config = dict(
    num_hidden_layers=9,
    hidden_size=256,
    n_experts=96,
    experts_per_token=2,
    d_expert=128,
    d_shared_expert=128,
    hidden_act='swiglu',
    moe_layers=[2, 4, 6, 8],
    router_score='softmax',
    normalize_top_k=False,
    routed_scale=1.0,
    balance_loss=0.00227,
    balance_bias=False,
    router_cosine_scale=10.0,
    init_std_router=0.0117,
    lr_router=0.000741,
    vocab_size=16384,
    norm='rmsnorm',
    norm_eps=1e-06,
    tie_word_embeddings=False,
    optimizer='muon_variant',
    learning_rate=0.00217,
    beta1=0.9,
    batch_tokens=[32768, 65536, 131072],
    max_seq_len=1024,
    train_tokens=263400000,
    max_steps=3837,
    dataset='wikipedia_en',
)
Below are experts of layer 6 (counted from 0) of a mixture-of-experts language model. Rows are named router (the router's row for the expert), gate (a neuron's input weights, with its number), up (a neuron's input weights, with its number), down (a neuron's output weights, with its number) and show model dimensions 0-255. Each number is 500 + 50 x the weight over its row's rms, rounded and kept within 0 to 999. Numbers have three digits each.
After each expert's rows: a language model's description of what the expert responds to; "comes after" lists some tokens at least twice as common just before its tokens as in all text. This comes from a sample of Wikipedia text that the model never trained on. Tokens count by the router's weight.

# expert 32
router:457531479500490512509506435553529524493517466431503526453493513615604491524469467612476399591495528490479463502509461449530413540539558506525473507460445569417517445421472471483551445434420541472585560510519532415535556505555477440435473525531499477530551509586568513431469521543532429480447403564547483444478480500558459520593542495520468490542520474521502511362550572615536551522490383524479413446548579516496586495579590569516467604402455532493495481475552514455399463496509525510503548564422497526510538430480433458484394560429512532477518411415454485458476425535580471478575560479585463434573452470563499497532432443569412421514523427527581464501459403505552510550519445547385521520506532526476546517468482492496522534524509606455530536494550483499513463544480449
gate1:425495503551488493584508452475440515501557562493352536506513453507500486524510473539589530459549507546579549435430531425528522587511410483521538430514428445519484502506459519458429493487447566509508525506581523456460543449549472451487399459470522494570610516529433540475512490512565434505510541497518441575613521537486534516488520576554526538527406454490381531502572446544548516501511507538458545579502519558578527494504619495544553459488494384428561506443533599558450421450529466528381557495491485504488493622529538549515578513527506429474527462510513516546506569489547581468500585504361501385442437398535393536480481512486579495502543505512476555519485463578584538510495449568508525503495489471486505534524573523553437560538558493507414482564536511495395403443408533
up1:591484521541562473447497530514573537457395411438581514485481510478559478516488523539414480515504453516404490536556475462545522473537568534466532434460561526410571508494489517495588515508497519493571519467373401642479541529472472499486542480518518514489454520462450456509563583505551504446506404430501492428472535458503499534538563431490454520473510474512499459397453457530466532469520519470573516442510519510469510440483435432459456468460422480540509470546456378491433528537464534530557536546471574472459489424483430576551440410498475551560499516523536524388470454443454472461541391453624498601469541594506570561510609545420396538488493501457510503531456446491488361436509474443516515585490481544499478484553508465506592557489492534420594591482464505501564617560573531
down1:521527561500445499520515504533495449561536500558515444521435554499531537444513533420483537565550462483488485585414502593478472491475600461554515507464501515496540483597605484585495437511554498505458520569484577521559489521518468470478519562558509491474404457460581407550546503517529452504425554536458533579455543470485497433437424479436603600409499507527451523553449513441455528466571522478485506566527478523492468469485478354496454571539457511460393472520505448429468566425552508487523428501524495593526504520469596544468555556500491492470488600647439539506454428547494567481471521551493556352481380618534487525530529491472444449531518506541417466544590479505529535531506445488441468438474527521474517469378395545448472407465405535445488417566552499476440492493505539
List and table delimiters. Pipes, dashes, colons and semicolons starting a table row or list item or separating entries, such as line-initial | and October 28:.
comes after: "\n", "\n ", " ", " Genus", ")", " Born"

# expert 28
router:505517520516499463432510437587453489547462497580469446515501496502638544470553483543606487614489502430517358529505609474602523430473493464519476501475523594536492653504541562518468489519522509379442492471527491432563452529458475453509523456550484471600475483482492573486475464570473605548474392410474507512465397622477516484482483525599520477482513458472446469495527397523482511526354429582518442435505469468498541503574473598434420509546433480519410442497466483483565604474585466523531512522572589492546506523510452526515559513517550503453539542465546459539536519486450518492486439525546528489466453500404499482487492538396614572507438562523454532507510503467516471534460519516452548408516500536560488492409433434442510461540442510468561452518471416484455499481525498
gate1:414509505594450447484520478433519526504453519572581572508505458533489449479467508575525564386478561457484439534575444506522496444386560519465471521478531525494501511490465451558522488546501424463609537518489564537476556441478562456483538501497527415489547506433529450391439536527523497584502457491443506450480485452531491520391470512522464513533475489468550465480413511526534601549476536625385464609427561591443547501456497564540503509423462503490489488458543487546429596545519536419495472573461531454553575445429489473489485455492412467527455507528477579544450477538505552398586552469501560556479539577527530572511462507575462533538430432415406439514369440577531571490555493527527609456512494451509432527399516496435521588578434439493503437494516498510493411506533522
up1:551557446449536535609460489513515476479474514470464438522472445458403570436524486475460463483569458397493591523526589518432453517580449437483522467509492514543405451568463558450460494460533535491479472469518479495530465563537439497541464553448463588550441497538444507555605478470415541407499584541547500527481481512542487535549511502516479522537576491573476458584429535494407450408408473422530528417495486417567512518529468462500451501554561481478475515444453476510569478459458443578572482435484425583492463523573491538457486514500634535483527436472543418548597493479477445597529467583455472508520507382482546464511561514501557473490514530589593499512604564402522496538465466499493401536551543580525567473528464513560473372362545548543461463577503476476459548556519494
down1:521485469494532577513504541507526454526497491491412548520501448508484526521489545591417609453474453448527507523460445440436515442441425503497510583460542556541627512507514567430556518452493520477482491504543487486488479490482525454497582486528502464410497518461457518429486454513503493507481532457575485509494415489460426512523492527535581477400482556466490517489518495461479478568504510507549509413623537535433466500520480455511503439468406372435485532478566512500656459656438482511442511496481504409466519578381493489499559442400498437557546509533543475449444468487503551607494498435554588528497435567456411484500473512549578493399557514497411460600405583418535528504454492406400469436610450494474482531554392458482592454489502480488500500448410538467501523542568488
Initial capital letters. Single capital letters, mostly K, S, B, starting foreign names after hyphens, pipes or colons, such as Ust-Kamenogorsk, Kerman, Shandong.
comes after: "-", " \"", " (", ":", "|", "/"

# expert 44
router:438530442542495569458593504566456557514557489532552544432526575549456589489471482505488521428456609494460591424537505444524465523485455500477511576408554466475461459442476533450510526505443581568438533463506518441494520450546457394449516459603463521536513461533505408462498541411425503481497389458399545440520497480612421489565464524494514498458508438451449473482503560503493540528479524514503484487543569510488484568465433464523529450428491447581605442459564547545543467509503460484554479425414487531470511508541474455531534497466462633517508489515442508523502541580490474534494455548439454553431557484604511514529515466493441406545584474419576571588608570442530436447593405531472555533430584465442449446521582482548422581504498510511441549554469442462545563565551498
gate3:469417488532551482608480555544449453499457594489533465506447480451464601444491488452486431536387450419417536548493444508552497499538485541455566527546497492438560549551503392489487454464502467466487486420584517523487534545540499596428473415500448508519489473470514496506497555463475520573489570406453489524589441449518468497477490445522482587456532579439567400557510499433460506463386517579521515500479512543453534456439441452422503542512519554454414429443453466495481485470485468436503488454504553463422535550474612397473429538496471524467535512456533603462539524566451426502480420502607446376555525498529462489484536480430408527436518533489499601529453532486427527446495548528510452583576499547525541537415503565666506560434557513461510474589546481539479475438469448
up3:595525495505538478449492560420468531576418473432600532496587486571479523434567469489520565430530481502518493503471510493570593560430465452558410472479470496509566466415526484509484461599440524455514548524621477489421375551360457494527526500510494478433438523440574469555448475468487527528445502521531551508495437433523447500446432423606523513487507382460521376494510559459509488419472500516462497549444453477460506470516545461545545535513552512559440518468425551451459570617567529473419556562421426506553479441481525490413522483525478479399524451494496548574569486540471442529460493537518436486480508605526489549439389399439515480480465499453490496545516512505538544492513497508437565575443563472517544389508507530430470431524540517466556568578458597517485536529418505
down3:534546421486532537480497444494480600550532494503506437543519555448425512555491533401593519537506509611528503579507485546462527533484525527486400472417486517529437418450467436519487458498491516501490505531555390499472524532493453486515549528486425500571360494483526450502562475534482488454476494565510514477463511478455574518468527531555526504567421453463559421555506458544501536579527550511469413530454591489498527500567531508521426437530510492546500510598455477461479552624510520484471494544419422512548514500496477542468558599567544510427476424617528476531533427565475530520564522437537460444531407490487575560532381459585630465546467528577483447569554644578504521461574558478508523643451501588581421563467586516454470476550500490442492498498460500483422461471562457
Definite articles after prepositions. The word the, plus its, his, their, right after prepositions like of, in, to, as in around the world.
comes after: " of", " in", " to", " on", " at", " from"

# expert 0
router:458570468488492589497615423597412570503526533580538526472548514526499611509521481473477509373503551543428600465524543502504508503491453484479547559429559485473512439445435584478533571539475604594465541469538503538493595389528446370442524456524468473491533468500481433426498554457444448524464380469433509502515447478568419531539481534557502525498486508473404475400548623585545521549506533499500443469592520469522393537388448522535494444434448468571532458449576533518490500529521484501532521505462486506501529510494424491508532534503529614534525482506438499484479571517501472573514476488416458460443519433615545537483455441517426464476586508399539534597556537498556495491598439519426530518524572467514478540515560435546432491466479541525430480515458454479530569545535518
gate2:509513523538514445463550446479528491454514489489425574479514562451441520610478666451544428473511493479563525513421494543636445454484456510511464455432512500544473531525523460534437505578457581553509532577450408501437522438523473557519452438513545511426523553555445465535563501458490490590518464488486515537538514505465502470436526577536437480521445492486402494548523500519434519410486455620533570452470519531418508486402527489524529493523497507486532475399415450519442396442516526463463499416540552479509525548496563574541566540471559395530543460539523550517505559464580627497522506449565513599539420470489528555517463550514664523504576472584433409471519500547458514400637508452540522547553485527502508497524521555570497525581487540529481516496597521457444449574504449
up2:471549426547480495438570503541478538480527511454502442474525536580544512440406576404545513556531443498530569571463532560610461494616496546530506501511436583512572506466588414543447481493481492531488525522555458477434506494575518474558536532426518543483459376501541520460506479576541480528499570510507439542484507418478579552449404415549433538495510528503515480504439465528557458495501457552541539568493412506506549441486434527542466391445471582445478490423462504435529504545529517572500501483484454480422485522547434465479518529476439591582442552420448463406522469439422496521513453467628463468525443533403403539528460591531581514469552527546518505487635449512562549459445462497482441508523563487520536494508508471605494503365545462438521497463478491420549594603503581
down2:466443512519601527429505450545496502504577444513577478467470476527489552466522492565474432580437466548511519540520454464474574596545449531411526487479534457480565489509464453487388424466494495443401542538484408450440502493519504482514487432499547478504483524502579464466548409556499531496563539602539441424529513548548475409423488433447610592479518448508507510509527497466416550458510517502415502498614515515523415549502486560456498486417487471470561553545509515577533491541486590565563496448442616521481516497552509595559450558390559497514479470635551429517447441520429477496466504499465574503466468520385549548512543520430442482464432464565560595444533571559486577478478512508477438559529443473429467526494514458414541431573438444493496580569577500558413496440524559
Definite and indefinite articles. Articles the, a, an starting noun phrases, mostly after prepositions like of, in, to, e.g. of the, with the, a debris.
comes after: " of", " in", " to", " for", " with", " as"

# expert 59
router:491584468591536548563464472465611480547587555539561545405459595478588519409461495455443522487484337360519551498566518464465564538487420499494486482474525505432530481591491481535565483517490499406484414457509460507567402493581480455535593485438578430496456566543520513477531504477569537533482487492524506544469560492614467538425599444534492523567463450553514452443484586449501509459496518528545498567529486497570393395471463493518501489426421450589522458488481440546465526390475548520525581409508492456539454506463432525595415445549537584465511501520495565478486472544571529548492551478435505440533540483539453550473524546516413551483481557563487520436443525456639495534521505533471418472579565515447474541541451497509502492482438486493445492528569508550540496466539527
gate1:458525484430547558585590494485427548528531534390470492503480521518483534396479500560581521387485570474515489472444543557496506512448542568585609472523437470591493467553565480474467521611458521485567501537463587445514547433444577506485512521554629542486518563396492457576542501453532520544467617470492463540476566480591494522542477484520544533468542531437427539421433444519524531447530413492485504439462453458445493537496501485545509583439512442564508429474540432560450455543421440464557474444503563486538518453622504460604479445511451541484539474573550513516436459493505561470550452585506445603481439439578525441531503522468511511570375487538492480425395555508491564482535488491623540468454506572492553448462476552499488458537536533480479451550398486525528509458556549
up1:510430469461645432476538387501485521490523594440483488468509556500540531459516479546491547502493562542428430495513558505543565474398511512541501503476439466480456445461465477418498475510492492463508489573532476435493500563518545546430572509541535556556500565426521473541368528512510611537471486538559448564479510447523536515578505511517463428489439500541562398473583387482574477415450446442536421502552452560467504599599480429478477420520484525516520452410570519555485437462494447478465543459543535462531508467529487605512528562547509432474526477563530510475476490502569537477605482530455485585410587388485499474527391486410476454543492565461525489412422607522570589422503533440534583495525485480429524505445481470477497491537569453583538475618548449515478451570495519
down1:433524413422552444537465519490520545511565592557539524459426485473513543479452391540474548577550434466520549471418470426434475532594517510583562545501546588611508446491458501499536413521546439435546542481440528433544480535508544567452429416483510480505478520388530662512476492500524510531540455544466491436464483541417534541446495468493506442583507432428512517543507568470510549426541490510565430468551486470523511472453533549535441447536553399555480420455484491510539490455594487467585530459622541506503565457509544474543510489438554512440462485497496507561572519429532511504483488483443650418517444678632462437479482504494528506508578547558505504483426552482424543488483516507486471433371603506497478524506508490545498512483492537526496541518484539556490568456551500
Auxiliary and copula verbs. Forms of be and have following a subject in narrative prose, such as was, were, is, been, had.
comes after: " he", " It", " it", " He", " which", " was"

# expert 16
router:420478501437554466486459448505526527480473495517525509524508517363465528484547494601574564464463371541524551531343582448556524451457430523550501491501486425554519506562634501525493490524546580522517475595444434573478515496398509465542537506501524537495473501543459505464505385513481544509542532498542419551512507537481581438498451526522577504512552466537487440524541441490492450470531565550587516558462488456481492519448431550558505457520404452389406560558604432509451510569521467478485457568551496474474553528466462454522426435509491466601504506573636466517425595459487449506466463486492482445466394500574444549559604553612448508537445589491564507491524474507531581561513507478501482447515484515538460503449510569533444508500544380464544523392561483508464551518541489
gate3:498595508446542543443486543553514577537489505526458485596423493502556519463488514557504478523544541541523461534494551503487486451462501536503470427541594603523477443473470532533510538533498466479536484633481428444450586509461575405494440479579516435480486558458567532478487436538547489535513483460583454473518549470565472526388487542493421472437513534426505517609540496512455520461565503563572453590524469491470552581488506585460542546459519509460501561502422506515466619448463553391523390561555497548504557531464460452479540487566462597517493535504585513512488578489384537574582434456509471395457445496486537494529532437475518645611550503534536468523557439399495490529512417510447468524528489459554488529526483433450589475526569554544544421501570536497608390445496480
up3:582508483519432451488480472491514442550454558537538502457523552534545515540524638511600529552514425516499529482461518406528423581367467413462528468520507468490429505618502474499573517444491465463542496419498559378512497441530465563424520474513504577581539532446382490508533510478487471496515498555483613588548533473481425501566565428526548469569526512449534445529445522451591486484474566466547548492431522481554406474480507518458538542572531436528565520556519480480512468504443537558495588433587517515536445532502566577577535612505528346531497439498491457522471512513458481459496473579494565444515619495552519542541521546501496458493421498453471420462534494527577576408515531529504546546435523545430470503467555560583456537614479453502471517492487436451414579494523420
down3:584527506489535525679542515592500492434414592441517590501404400528543476484398497553589549467524535440559530494547540485415482481489503497594530527497570470591523410478531490525501550566446492452491503523512512521560408495385446511471440568423484525484479504561497480503550517363503519394481494389497465608580477535505537479535610494517559586511498446508484546485436522412476544508536539540502422551558469437552485390522586489464421532547506384516460539463565515422529556473509510498503457479466483448611504517481509455502524519565515503544547508587446525405559536429481534512532470569509491460411484522522453570543474460467554488552525386529512471521551474481477429462515502478482566458540518512568478475499472465609587490534542503514520478548564543501536401482503498
Word-initial fragments. First piece of a split lowercase word after an article, verb or preposition, such as f(eared), out(lined), g(ambling), res, dis.
comes after: " and", " to", " a", " was", " the", " were"

# expert 23
router:531565459535501570488517425568518487504511466401499497595523469556545484581446567413548472503452483549442439549477473514476478501550491445524475459534382508485455533514385407536507512514532523437478461471519474543476437473582456460498518485461507478515512507459570583500545436610474483467518529548549488433575508470455563515519591553457478535425468489457582612431518515395390537464492490508472444503602542583479447515434482493499399487504476547428492550538474580524576462556487451442536600389530484578546481430384501542535471574498520488496454496485457588540444465536482437510502514497436520477496537418451517486429443442441523537495465415557490439547441457406493505511546527477534456438407452491488405431536402540485480461526526573437585478537656466548485500578550522
gate4:492483498548496498634444518394556550565494544531476482489528541508426496530605443498539667504522470531467498518378497545536490500484566521514545517495374492520547470577474499537512473545485496551514507529561540533574446485502559473602535564430515538501485451506580518489476546430552481330537601443379418517484516456459392463547406385527557454475475485595608542431454571532539532638462581505533491490510459574470458521539515434460405481464474501507439546465557490405501453536440544516530440530424553485528516443541534482466514510549489547482546432414509599488471514469523498430471469504550589511560525440507471516479435540495481489518498483486507529487547539483507464500524562516511476482591476491559501471562480518476453473602450506446526468519669516486515442470506515
up4:517512507498453470367611438587464429421517497538488568558500474457564482463406472476461376525452552476583483435646519453441515517516460454533455449480628466473474508471464455428464558464491521444487524469454486492501520501469431492400432520578505453448542640498409494524490450562487543652469410530563518494536521559494588555470539559502460521494477491454413546591509431481466476370574434477488578516495560421562532449488522540599560564500468506510567465533487493557457496500534437458496565463504506504481523481430518547511467520484551433515496541547434407486561483510477472541538568506463437475446485547453506449544579408490544497470514448528506486511447479513508514431457455489434516545406499535427502514437507462506544526442546463568475558447368482494501620533487502
down4:448445559629406580548501431422529523418508434460504466481496566503500416468469504435517495523446466542467458489540420459497540521513571492536516493520495467405558567458457504438546488430551476490540494534447542494506502373575510457466347516541585454486486531536546473454581492498467509483593508450481419450466611485547478522550567471459586491506502544626435446569540417440520417430519579470480520498461463540454440536423526467520534545502409502439471494590534541518504481490486573570508525515521527485537482469525437587455477393577537479544453460546548608372473541436531521591487514522479490517471470437479487531523449502571490586409429580567580535510472531563490549492495550554537543476462505473526456478526495567521546394433579553503417467442512478457540533429496561
Table cell endings. Closing parenthesis, quote, blank or final name piece that ends a table cell or list line, such as a track note's ) or a species author year.
comes after: " |", " —;", " Yes", "1", " —", " 0"

# expert 2
router:508573517473483468468502533515481550465574482479557513516502541486527544496493471551527527472538589606518529473520547577478473502421535534518444559552431528406534522434477497501553528588538473539491508542506555460453465517515589533574532650490387471443496514521526519424427548545524501538448459460599504493484530532493485543423460525475464598507501575397443548552490458564389526539564571384534478451456453596440415645484487492497514396415483527422658496527549524525519554473563481383477541521556417476431539521550464500471487545644491479554482494533551562534435480524528446519551474504549571586502397500442478512462569463565589497593527482528437444583542465500477589537545494542497533542445468522479542496575498471533468548504484474463531463537581495484523452469502518
gate1:520472466471547513502414483553494538523515467508412590446459443533450487359476447548446531587528413512559574517478472543455558548479486469560471524514442514494515465525578578459481599487557471456543461571409472539394555509468499391500521596506442573531561519528484542516435464570417492466441529469521529501474446531499487493480527492562456424507521594504526488517513538562593527433532456376554466456517486467589533613517416451594521591453629518415579420486497458544571506520513528464518550505529562556519551523444539486460570500555523602452444471506514527452492512459451504500503506606507458517463427536530511578571525483475502478465492483488549455517543523538574492483452486371478607542536539476479498544408469528599422540513519443469547556519564496420387499494591469
up1:549454495492464542435406466561501491478498454548448582454471442579453493377503471539464618590525518490592516533475415590497542455428456469524497516514395576509588478449514528464520493467537537452523506488469459487473496473478465432522507544531452630445610540572531561405453506510397482469439526496502478519458398532485468467530482503527481540570464468544468478516565515539570541430470498344586499533482479474513539582549427513503580545414549515430591428486530473484547480483521547495527545566493500522544519551507533411408576414520513484465474525509474459400475476490548509430525475635500470513494457480623525559543432436504534416531509420526497463554538500513501538527486429395502583507538464537483492443430410459558451508455575439482478543482534501480391510486604491
down1:624524558441511515518504466514434537533517454522435437470491437485474472547479445446490501547518481547480414582547398447448410512499521497480589549526473523479386476546443472568410451595509571396473436509506432508500433461452494428483462519523601470499486520493461447538545476547506554414566573517564495434569566465534591462354599389464533546489522596524437506498483473439494504566531481478493587434545592482540430445516521570437398505483537469519496522516486509556497464507485428614503491429536463571586501519496536588514472550502457589566488522540557486488517488522371381466483436546580499578474502414459469425493478543490456513531473554454468494499516362505458538471463538452522468476442489454467548545449524519565504564497505524419482471507507511434565585515498487
Government titles and nationalities. Political and military titles and national adjectives in government or war contexts, such as President, Secretary of Defense, Governor, German.
comes after: " the", " of", " United", " his", "'s", " Prime"

# expert 5
router:499411449411454482468485517562533470568415561533438468521531402474498513513449432480591482504510477579491456512446514409521564500433537501502533453427535460661446510547482529497530516530487558463575506566465483520494467416451530472439481491481420549509504482538557528481524469463423615552457552507473439561509369501450498513490505522563562416528568453434486454565476414473543557425463524530464507457501483405501421462535531551499500544531564440449462512552456411535553504550525447612426508545558483414519500530547547496458615516433474380444455460533620500480474498426457522450482490508507541530462539462552582453552533575546514566519406501527597477456471524529460476444429534558464556460433627475444468492513523532559449530541501470498511551415518463570393451511580544
gate2:511559564592504636552497451470540557480514572495541525435498504441521457464530450420534592505511548491556495537533555483548543496569518497499468633449575592550566519438432536523528472551491519499503431521513550532478495493384474459490448513544447542613489453517482449486470519516572459494509546504464508373503511490470469425435474492485584510392565575431510512471435524511533483503456525513539506556381446510495461523435449552456475554486554512434442496575536441444517483552504467455408532469535530618453555509567510531501522498542496565549562487531542491531434563438450527594521527581452569445543479545502471503457438566520501493564570422511434580472538499409482397433493531577504551527594462522489436524642516607602542549472454483629532495567557453465497503482521530
up2:556503541428504577504493462496527508482518534429594434480477458454533522546438493446503559446532539488465456584545486547533504522542507499406440552456572605537508496439456518531567506534442553472558440508548481542456542489420516545505529500520403638540517416548456525574430533483608508620555528617502469493580534496415484528439508493462568465407430534528516496493423493487533483505520585532463458460453494458468455515397457518411462424477559566554456518410518517502421498546530428435438401440473496582469513445534570419484548525495432546474560497453545465495497497533432403608562511461430494448551529526475512534564550442525592564486566497481438526521534495436570459494482411507492486580499472517433493551541548616524488552538481543655456445550519454527463487517568511
down2:491511484489562544518498483514520508481553560483527451482541466526473495554544541497483423434567491403514515580510412487552578554545395585523520567535531542494601562488486477504429476449457535413439485486443550532530527377506450596513399577571582470430530530469594454475455517512523469421504566566550505517462469414468471453439548538486491507472393508509494516410382574459481446555529483474513432480499472493466383431587548519460507494513568516514570594548407559492464422502454519488506491567542514414435543507485509528540490486501399591416557564488506514572485533512460501415450474476462560534536396548523487545482379512473540417543547489346486464536443465497500441484448460528532504503442526468595518554403465448539524545462516512586569539587506498468514467425512525
Word-initial lowercase letters. Single lowercase letter opening a common English word split into pieces, mostly after an article, such as m in mouse, t in tear, p.
comes after: " a", " the", "-", " \"", " and", "us"

# expert 60
router:466456495593578507514576491538401532438477453520471502500485474390426566466536520519424544460436538525459505491478525637454554584467446585496504578559534431480513475443449448504511576506534440548372431515580530496485474442490514486501481563529465479461521480547411484561540501456525526587463540529486460434556415554539439526439501574514573567390496454453477458551514563529464539487537526370570615499466578562553361594523574392516515447456558570480483458468433553588546471567507491422466479439527394555479489543465485574536583514544539469560457488539572436488544522539464465524459504605412539582417463465462487534522535533506481432465481488532555528463489482534510470452463440521535438496459484452524445513579494503482463538458508468577464547541525401482515516500486538
gate2:516603467440458488484555602497450570591433508505471557623527462548468520464409418577427489494506530494552505465526550544513500508458459513499497485495417497510491456534473530510411502536494552498523447521520477546504564569574508642480514480457457476538537520586507466550425462481444441440536492465427537518526465538533472519442376471495448576570514569501564415510480561475524471491491516536487512462469497538470540446529493521463536484408518529440441444426526500615467525638582469459517570453477432543505466486429520554488547463601491579525499501428546555487444521502460495457522546489536514475579390516407522446600582495501582512496559576560532578523449509564533473467507467490441486431562520428467542445386573404495559520516535428425454472491453591495619413483511585
up2:480472447510526621510572416522563403405575598525535558455437478559509565483508473486506488514532458547536423414353607466505413430489552585508544476522520510544494534475516359498464611419566455589474543538449586502574518441443490536441466510471524474526547460432577494472513401541571552455454499436528542469461539498461550474517510522525504554561439565596463511548421544440519479465473538504573507441545580490474512472510502470439481499530460441424450515536439532498503427514453545455545452549558530395579457548535490482494511517501481507455580545502447417502469471567569427450445495416468471476527486433595572517463517496544469514495380528551460468541462504550414460610557468502496502475469423473565456457478490454489477596474567434602524473519501517492558525517535473
down2:533468562529446499462489500534469514390619463610535536481469512474550607486458505514493465567497479463430519541539449448446515452446532568379450467449502535477524525391499486416426573459477514576513505502418533538558575433434472564435493443453502430567476498509491507513508547489486450528458588506506580510569531553482533464563520510493448493453458561464497499552455543504490424433469484529481520512605515478368506565471461549509496469478373535506493477481517494490563514389495467412570530567408477482468538609550477500491482545512523500575466502511536483444504549479516462472654524560494430507392503356492540526421473509422487530454505599498552560536547577491494448474524492637488507466415389496528460545533507529508436495493510499482567622448516495553463466561508600
Noun-phrase content words. Adjectives and nouns just after a, an or new, starting a noun phrase, such as a brief, a staff, an acoustic, contract, yard.
comes after: " a", " an", "-", " A", " new", "A"

# expert 11
router:496470459548484596547458522516454496442470497466534511511454528498599480615450597500533556475502441481527570591453501490478506592549476540459452465424451476478474530526446495387527514469556562432480436467529534427512466537492491472438491543505470511590544541504510541447520545507416490486578543588512482477507472506479487526528423530486496503490541476593420518460522548505492508508451446558536514485511549453531479490442588418462488458508466522482524536510425529412454501425440524425536482383471496506480461485515526482482494514520520559452592384444410509484458398445363475594485571397593595498548585531462472579438431481444490506552493450511492459559545545470553554558499495431566356491579457474589474451503537520541587539530555567490550502541571644422566507600550476
gate2:533562556521432567429539531594525474456535521450468531494489528567510482586428519546507458493512530564503546558556561467541417504590447501536501438455528484487491437561482501506502477574464568457453551515506543446419484538508491489474490572541500455514556411476508416537367469461522578563535493491498544477605486489484525486485494477518392533591499472396523509586483509406477570518503496464525547492463556534481405557529424399547485585546493531438539466516484489530468457521467444535446537473470563579603417554553544501575502619537559526485517466500503532464466469477574524606470476498460387598513465505421542483583560454604460504541501397556373463582485457459488502630539494555452574481428482463435539502487528554408504444531426563486479556472451443530467479515451580
up2:526538416491481431435475458448503565518498472534523407587552465430473561459503486449581575423519415520528413519469558535448502560437537476547472479508469512540446545414444437514490528441514466516512429543476511514521511365529520516559469595446468511543515567521477519507607539518566409382440590511555485515415480448586586535434554519556569485425502465576471550436541416458518500436424547516449484474481509544447535465468569544471506523412524478515428482533497518508463401485524534480460535520565424458455510417471488453526521476498389519453522539447472515605492475623426464401506495389457596456537587518583572406505445533406476499480486501425574557415551560537519515421485577493514428502573507494568505511473458459529518488480503432486468460519526528465531460471551440
down2:559583514486634537438447418447482455490533539546502453572471549547422492508513492496457470424544471501533501564511503479507530545550516442397463463552499538446559527445461482461480482540561554577463423514480474424553545480509541543563574508469499463491486553503540515460404390630433465565480469475576470352435464555500553495458589580473528583677446514500458418473555516474497599459560468552531490468454488464531621524482494481429536536579426509602487476462523504536425465512462426494453501518532566484484478500521488482551439608417466472531465567491616538460459557572487499445555574526473565517482512511499465511476492480490459600509524485576538513514460491577504486470516526552498558548464542562510495446570579507443467496468483566516497543577363539420545445483502541
Line breaks. Line break tokens, especially those ending a heading, caption or table row just before a new table row or paragraph.
comes after: "\n", ".", "==", " |", " ==", "==="

# expert 51
router:544565560466529534523482599501436511491551563531512396513526462421542579468495422529509473444475576573441468515575509490490491533485521510467488433476537550518581468481509555479487586529409416553473499622597493497536558428385512542504444548574465467333502447556490472533498517556450535562436436484444466496536376552499542477575506488465438521439413550482584586605586499561449558439574535445529447399446468571543448584522515449471447450510571470496611570502494535531491580484521498493526481463543535493476431504449454487483459551443522424475494499567589546555538532547543453515545582488465531472485453532482430500449530523464585483452469509538465538525456501523494475532535503522500475530444456612479583553600480458529515535519487518502482462465442446551449506388527614
gate2:542439598492459506600480548510455359524559451483500448460531444550528411567509512501529527624594507501558428445398587444562516490467497536420541593449430466485542506483460470417406567471500603515572578484507430435511514501451516548446582528469608532528532468441553510491574519416511611568525466484508405492579544464477532529439424494564537500514485501472492557572466489488496496441443465464488536552483446499444464415457531520467467448544443447465500491495493450513485518532503528552535490529572473510535403539491511542572417436540537481539543476439513540565422584441492607491442527484532585478482550481540455479446520511435460513512455448541481474548532463525523456559480579453509537552493516610500556587531552494464502605409520461585558557490477547510624467458529414
up2:463476383522415533456508507540609462491449512497452469530536592501541608420507450583505556552525498459598536506539508578545501454483536508540512466499603477437522457572469605475525396461523381454511452493434571548475535485478533480488427478526449567455431526520426490497435543496509410496559578390582532524547497466518574380458517515382457425496477554530505459506497510598571462550491402463527484496511517500586529471523502508519515532492521509470513544422538483501502432477471448379432539470497517520443472430544507450461545500434469502461520554549483465497522434510521364582483588395561453528463479450461492635537502434540546496479608435486542482493431518457576559545566529476597544421512509477479517487477458575579494493523557494522485474471524532414477414510438487
down2:440465482496504586486557502496528558486478441477386513582569504526580426524416586478516455459439527497551535506500439455543523453558456562633488491435449458504539490494470511528548483510512488482510516461516520516510643559452427498476418543477473485501500438517530494437439478557443501556517442504442509434457482518541478511564419598593561568494436484494489489557551422428542445503509495505505567569451543612567645461456531552410509463495512435524574474510524513588568501605441525532492584560434464552488525433436512536496517553477553494443458460591514524507511470584517532449491518461536424462602493554519476498493583532530531456456516523427561652503515498524520505537533600657432536517426459434587504471521453453595474495474562501456531504503488391562496545527510526
Nationality and occupation words. Nationality adjectives and job nouns in biography openings and people lists, such as Ghanaian, Polish, politician, footballer, playwright.
comes after: " a", "),", " American", " an", "American", " is"